{"d_expert": 64, "moe_layers": [0, 1, 2, 3, 4, 5, 6, 7], "tie_word_embeddings": false, "beta2": 0.95, "max_steps": 5876}
Below are experts of layer 3 (counted from 0) of a mixture-of-experts language model. Rows are named router (the router's row for the expert), gate (a neuron's input weights, with its number), up (a neuron's input weights, with its number) and show model dimensions 0-255. Each number is 500 + 25 x the weight over its row's rms, rounded and kept within 0 to 999. Numbers have three digits each.
After each expert's rows: a language model's description of what the expert responds to. This comes from a sample of Wikipedia text that the model never trained on.

# expert 14
router:478523484487536501525533489498521529503508471468471479495497516495535485496475520585497457504448461503508455477497506535465499501559520463527482493483471481502525510521503478543504482541479507468482495522456501525487540465489495479488524482461506469549475516432505544474511484518515519513464512518544518533496495499484534480481529522538507513504514488486483476475561478505489527498482485506495507490482482490474464508459512468570505478533506501508511514488500516511514453488497457549483455513496514471501493521516518542487539531468503521508528523498491463464491487498474482517562516494543468542513526486529490519511514487505488483471520479488485487492485514486467503479520516473511501513489491501519461510469514587504506538509509440518497489489486476470535495491502501
gate0:495505477522472523521528517500545511500484497538472522489495529480521536498546541490475479469480490461540504516515516498541521489503505479498465501526506575498508483522480521527496459509516518463522490492468487525492493458460483530496533460479530529530506536468502466494522500477525487512489492487490479532489510505481509476466545505508511500523489497467483512534481499530510558541467508485491541520531453525511473525448475513498537514511481526517505524500452485482526549457492526536500468510521513547497493511506506511469482493481531502520488472522556503500518466465523511511469539538469438552487514518575514515495510441527487476501535459504496494481549512475507501510486478517478533525507478490494466510467464512494524539517492480480535478509508529477483484491491478
up0:476528514516551472494501488454486491511497483501499514495511512511481471490477495497492476547518469524505500475546469489521504473496516524512520510505516489483487499485516489478470479458540464473423501519487475498502516481524545469439496530489435539508500470476503506509464480532459479482537496525475524501532569504514511477497509526519479489555504512507531525476508500446471443458496508476508506487477518462501505475513470499509479457508517515477497495544489492472501478455516514454464498512443487531517537499487481530472499526485410505494515470468489494499531466525500518502512526475491532482491489505478483576510505480518522481502476512532482497510488482506519513488472524500491484453484457473509491486527529515515511492525499506496500546488512488463474524549547484
What it handles: Field labels in footballer and biography infoboxes (Full name, Current team, Born, Died) and career verbs like signed, joined, transferred.

# expert 31
router:448505510498532504521501468524512479477494525508492497501498529519509518510490521457567489506509493502455477477537503488485443504524518529534510502519497482518488515498541502506467516494527504557477504458477507533509491496496510539497484517478509532471515511531526490491488459534469484464528456482494500508473543531499459465471433540515481498464467476478504546453480508471501480489477483506531484479489503511508484472511502533515516509532520500523491547536487508475491432492495458510467481534536528523488527498526517506498480488474516522471495485496480498553519496486458497476480520519530482465473473486458486529488476492521523468524484562538497509520504526507511527508478477454490507516478472538464504499494473516449497505467480514524477452538544537476508462459529472
gate1:484483473556498524533452526484466520486505500475489511480519491450500522497505538516504547457494515489514485517502537505499475521530459524500487526506537508484461535485460537465492501532535537491467500484490510486509531463461472514542517461511495517487509540481503472548465511493499482543522504506534472430506497534473484503498514496554505523500538505476474506506560478513471499421531494496536496495470508502487495517508490540517471499499457470490539516487512487510519531505501496521520473513501506498479497512467496514533502486528466508516532537445469480481484535506481471478473511517497492484483471512521485475490498484469476459512505527475490537457519512516528502522552485504479504459468454484534538442541522478518472472526499460558506509495513491497489478493486483
up1:481511515504542469500503493510525546474528495577506503492515467563476484543516522482508499503494490518487516489465540464481505502522503484494495480433469503528492460522500537524482516553533511475463505515495511496508452491509467496469463519507466482505477495542513542470554522463518499536501538496523527539509508499514530495506496503499509532515475481509517502527449526504531487497530476527520477505486514463514529487503524503492486493506526448472483523513504513521456527484494524456487497503537487492470494491486475498518521487462475508472473525472510456535523468457497505526535482490528510518499544527502486477506476517511508574469526512479477491487482492440514449478477487514454479540537533512473477484502482478445485442505542513500509473488467499496474520518486501
What it handles: Infobox field labels and values for places and species, like Location in, Time zone UTC−6, Coordinates, Genus, Population.

# expert 49
router:480526527492519534469479541523480488501513517488460487521469538476468501492480521519534511495474542488520527538534524482482475509505490491524531501492495493487501462483505485534549541494521512547477501513504528520460505467557496519492517517491516526511494526488502480460473529476496490524517502506485520460498492511473461495432456557549512497506491490428533494523475551509488527493516538492535499493468479492527485484556505543515484455502524481519501479500440500485495508482531476545524505502501482489483537506474463523520555492494477510458496510502479515535509484484496493479532494517507560481525546483490491493463474478496500474499494523529508509576520494448543515512509492472508458486503500552485506520457481510503521522522526503533484512529522506482497457470478501
gate0:545543465495456522479475471531499496497514490509526424492521480493510468507525510539491539518482522471536494493495460514525505510535548497520516523521542466461499486480470500511475538526477470512493549510536508464520505517509480481496482491510535519506518500487507547500505549513534453501484485525501500467509456514476513479471508480497521492474453510477515506534545500474489516573511452497500516500544497505503476537484504492509491529511477522504510530490510539537506458487475531526485530539455568464489492522441473497493500556509531510487483544493489510526508488500497505534499483519526465514509513485513506556476509503486477498545503479477553469444508513512496506499552473502502498506523533498483510499476494517498504487522486502499487500466497487462507555447473490
up0:549484461482471516511515502487500492457520524483515470472494521510523495528499534492486543513471516509543478465506530502521507480537474479522518564509482505499481493525498480519541488543498534534480490523496495461547497513539511474470509461527485529512486508529501533523486522508499455506504504561464490496507500534483490470480481491468523495566517487497526510503505521518503518541495534473478514504528479522496502490512528490463476551517496500513530505492498512531507497466501509481449524476494514514459482517432434527501474517451531505491501503445481501490528536506479466488500495506506525488498491489534580456524463500517477493538465525473531477533464484530510492521491495511541448530523463485500488495473498527451470511523490532463504505534498498486509483449489501
What it handles: Colons after list labels such as Students:, Number of Entries:, Traded as:, plus table headers like Year, Date, Notes, Result.

# expert 0
router:447479510484463499431482510526500494535500489503515503511487482497491501531570529468539487481507538464502546527536494511498481524476490508484510479503520543517535510486477484515489467482562492518501507536524493538499510492522470540486516476516504503515471448505510483483496466494531526494496494487466566540504453526512516480532497518500474515494502533475532507519480472536494506535518469558475487525536552567488465511550471508472505529504507522502499476495502515513478477514516466492497477504521490477520528518478531522493489485512541519525521493557522467542449469520532504475504512505486503531523517525484494497516490456523483506463521490505476495505485499441531490466476481452478546504461494444480510506476515474496535513509490493468517476491538481494514484504514465
gate2:505532500506546522483484507509471531524488510516549495485521492537530502479540499509520514503484510507503485484484479493462496448480547482543470510523514525506496513490491507519502518498514508489505509457553480516545514537482494470483458507504540481502459463534490537457520521423506499545492465448513523497497459487523516489487550553462527531506529498529460481484509475500515493477507540511501493514489490471519513485466493522494509524516470494474532488521505512463509462506467468495518497489489539514509452510489491521479490493491501492521475495516549445523494489492520487494475479476486489583511455483517543512539487526517534451508512497482530527516542524483500455450492494499524496510488495491507501524476479535516533466467572482500521489503505496487489528512452454
up2:521457501456466483509504495484538523489463503519505500511489527517512505544508499526540530558455534501461521470510537460496518500523476511512474502479511468520487508540515539499485444489498467496486537452525549547511469512477482482509489498495546481553484493523495458466526523483516508511535488480509515476474516520497492478455490534517457495473488493490475561461472488453533508494460487515488503517500490475500518470528463559484491506536485521505484481507529495483529490487529512521480505502449541482487473483508517510513494489531468497504476498502504461504527501493477538513479533533496472502501508513525472529455506478510462480526478514494500504517478516500523515470487516490490548502498545517538592490478503507488535463472495469496509442446484519498492510481474470
What it handles: Words completing a verb phrase after was/to/have, such as been, able, best, any, least, and adjective or participle endings like impossible, inspired.

# expert 61
router:483505484482498503529528526513515538513499475471522481480532487466472471478525519519472461490500488472502547496457493518508495499547453494542491478493504500456545520493444503488524507522463502532477441493473539506503497448501490485434501514437505434519487495487504525484517466478525475515513496555492515502504466500490529523453503496502524514503527521517514436451513540538498489523492527513516478537501525501498487515460470504520447461501515503511552522500467483521555476486499454489485501478518505510477479501527490494506537498470536497491491458466476441509456461514465491505527516509470478519508477529534518516506473533510481483513501527477545488489480506486491460483525499470511495498491459518504457486493493505495451461500490491492520486464507475468503480474474501
gate1:509503504475509547476480545475503512518500531458470499533502515479531506452489497551487511431481525501523469506505479539548482504528492499503565469493535502557538551501487485484499485501520509485500475484522443505503480539491486536539564533509471495523476501487486512529507524452473473520487506484490539458485476470509442518490505486504494468520477515483483496502485495532467472470537474501471479506491505505497490513531498524519504480516481488546467505508539504485535540503453454493492453484482480492480453456497488491483484497502525505493480585470512469496487512511491497531496495466534535444507490489498514534505498513460501455510461491482522539481509455495485527525503503484483506480479454501500487490482506486505541511532498491467515468495520470520496486534522486
up1:483483501496546528483442511467488501510511523469477493486494512501488505445540484507517555473482500507507474509509476476547514490501510500469539477512501489533534477477462499457444481496506493525499417513533511465526496522480477553534528526476541545457526473531489501519490508484476483519503562471491512469467488515510454537491548496469484489610489533527529504508499492506533471497478514502452518535493475497498505519468493557491497494493516475493492526531509531491516535530487486500515490500496463513459510469520495485516507480463508504474471501444495500487469493527511511505471486488470514476511523521509499512538492554508508502505487475480521512469507479524463485496511466475492496528481451486501484488498500473485505491489488532447521486479540496488483486484536496
What it handles: Tokens in football and sports season text and tables, such as Cup, round, league, runner-up, "bottom of the table", Top goalscorer:.

# expert 11
router:501490487510501470474510526531511515460521530505497573528492491509492519486503498494523522528489516471506498507481518514509497496497473477515484490484491485505496479519439502539520487550518541512477494468486530450526544498509469484492521436526495458475514482537510533523453515493544510497530471474499512508461474518544497456496462432540505516513497528515519510508523518479456473501521500530499467508530503555473484484503446511514526553515511443497515525536568489520533506478482505484496485434507545457459478492504487499511499494515507511499534474463480524521515482476465469473476490514492535491506506503500478481520466450492475525510448525507525487469488472506527490537521473486498499502492491492482455468488500491532481513538519486500525460522510460527462490486518505
gate1:450496486455547479484491487468474529529479467500469467494501438525463507531459512481464505472501465531491535488488517533485473520551512502521494502539541500514486546476500514439506493495515477517516531510526487503514530482482495449515480484483465479466500496479472544536505520545490518444465533470487451497519548474498486513519498489467505473473507514531486567504502474518482456494559502476475517511490506514525509494517481528466488530526479512505523501546440570495472505506486511479471500493527499493472522529458483463526506514520460488476497504515471510509505513528500536508509537498457516495505497486486490467523509488495499516480504521504460493485510496500486518512513471501441482483447532526523531503496522498496442485497484488523458485493479511517490475492489458
up1:501512491489556472476466506453481500495494481513473489472488460522501511572537481523483491511520508509477482503489537538516518541525521502503449481521529471516519501477501518507542521491501490565478463543529490480497486483495452484495520475518479532447463520502494533510507492505493492463506516448489479510479475510509533502507511522465534506508509524524516515524515481536493486474518514442529510460500495518505485470528487542476539462562486500507536483524468547507480510528497499458491507470471467509471511497522475493548473507514456503452485510495472496519526527518506518481504546532504491487496531449494507467533495464508452511440492483501480504500515483475510538507548469531495485519478550509457474490482493492541474491480507513542491501515485507522501439497528477
What it handles: Tokens in album track lists and credit lines, such as genre words, instruments, and table pipes: vocals, guitar, R&B, Hip hop.

# expert 8
router:474535515503515513461499487487498505509535478462471573524512524496508467532486520519517493535499483475443483519502455491542471490445507503558507496485549503503465477520465499531446491487507478515479476476447506521484473514503498512491486498532471455483521487512501529457486537539525470519507459489476549413498448455496515473516516516475499527470541478515528472474464523482464523518484498487510483476558513492499482558498491514548545532492500527495498510479496480524522452504463454511506497536477488524519466487500488498471463539534542519544500502536497508522483477484482499488529495485502509497498495488487483506524504527476493494516516493514534503494502497471510506491469512483485494507485466466462488502518494539517491529473498487542499550519522499475516511520469485
gate0:492490478510510499449527475491553536521486489531544515481523501527460491492540464529482465486494498499502458502496517502485571509481489509505458498513463528520470517513483499507474492520463487486493474500492479499504528489479545478520517510459497472455527513487488520494521475524494508508546499471515506472475493540479490462513528493565481531533493480474475467500518456481505518496514511503478503482521511486502479513463488480507531511439514467481513535501514508523478491504470504470510512511502504424444500550507515510514511539505492482493518511498480540440463543511507516506472455528491525464528487489510503524484538492519559495509499468493514523476490504518461502473540513514434481451491537495520446492551530505517471523503514464505478532524488454527500535509513497
up0:501474501490481510523476528515465461486502509485474518534480497459543506521458558498488551491532484484562544500500494459511477481494469504465496504520503468493489486502492495504539477506502512517526483513539473536486493502531488525488466508519483558548484517473502497527524473458532507488466536524490495507584536482504532525524478527449507489445495545487496514536522532521479479480500503499518534508501517482506508500540544520491492455552488491529498452494451486461535502504507499503473488487540516499558481486546488493519521488511482497497504483529505461562480474502528461500529530466477463519512516529518483500495455490491507506476502527494488481513487509483499522485496514511540499554509484527476507514483488501456550465486477508515537507532483530531515467482491513
What it handles: Prepositions and time or place openers starting adverbial phrases, such as of, in, during, about, over, near, On, When.

# expert 35
router:466525452469453488474527526499470512507507440496488519499478473511540520491494545517515441507532511432494498498479468481534490527499492482465459479492536515522543513456497463533455462496513486514486509543524486531502497481505452462502538515509468483559450487533509509497499484487479469518498539470461511479489517503502506513515497470502542507521472539502537482505496478490459498463527481507513491487471488512477506499511482465496523476511552545508482504456492512545547513499535486517500484483518478478498485559554481496515513522500484515512495524519501498528442496503493512540524526488499484493500500444525513545466487489532465478479481512522523483541498474482520540493478518484531560492489472460527521502509473541500527525493496521476495503495502500527529499463503520
gate1:508504514502509469464538462515518526546473548520520445516499488506484459515465495540480498529502509502503510470535509520471446450495495493477480505509534468502495489516536569486512499517485519464482526473503484504509505447532541508551475517481486455482460500540493492467516531460468500506489489453496457489493512477489523454476482512452493480471502473470534513480562487505508537566489479514446546534536498470474487513505521495499530514489500495506503492493535512522490479541504511517543494482471493486507500510494509526487485467530480491525503484493518475464504520487488490563499485533524527500475472551512525499472551506498543541515485511501502465509525547494486487508474538486498519500520534492539517512496470516430512509490525493496469503525481520517488499491495527
up1:485467482517484581535488534486474499485521473482512535496514506489504525514465516466511530524471502456490543524512532498499525520516458499507526511500464511493534467501471459525514467515533502513502517503487521491472493510492504497450516495507489503505534526498506529520479467488519510497515504496507553487560492501470498557537485519543497504541491519525486532507493514520459502437534517518512487484469504556498510485462474535520466476514499467510451507548495472470493476462513466475486451514514493489465467514498528528503492510451520507491509489468490516518528480494511507467506485484493489494499479484527519519495498494539483511476463536531535503496438467473525507491530500518501482464499458490486455514455494450491494493526520571514545498509530449522507481462546501
What it handles: Mixed word pieces, numerals, and function words, such as vo-ic-email, hom-ic-ides, 1-st Baron, not, first, COVID-19 hyphen.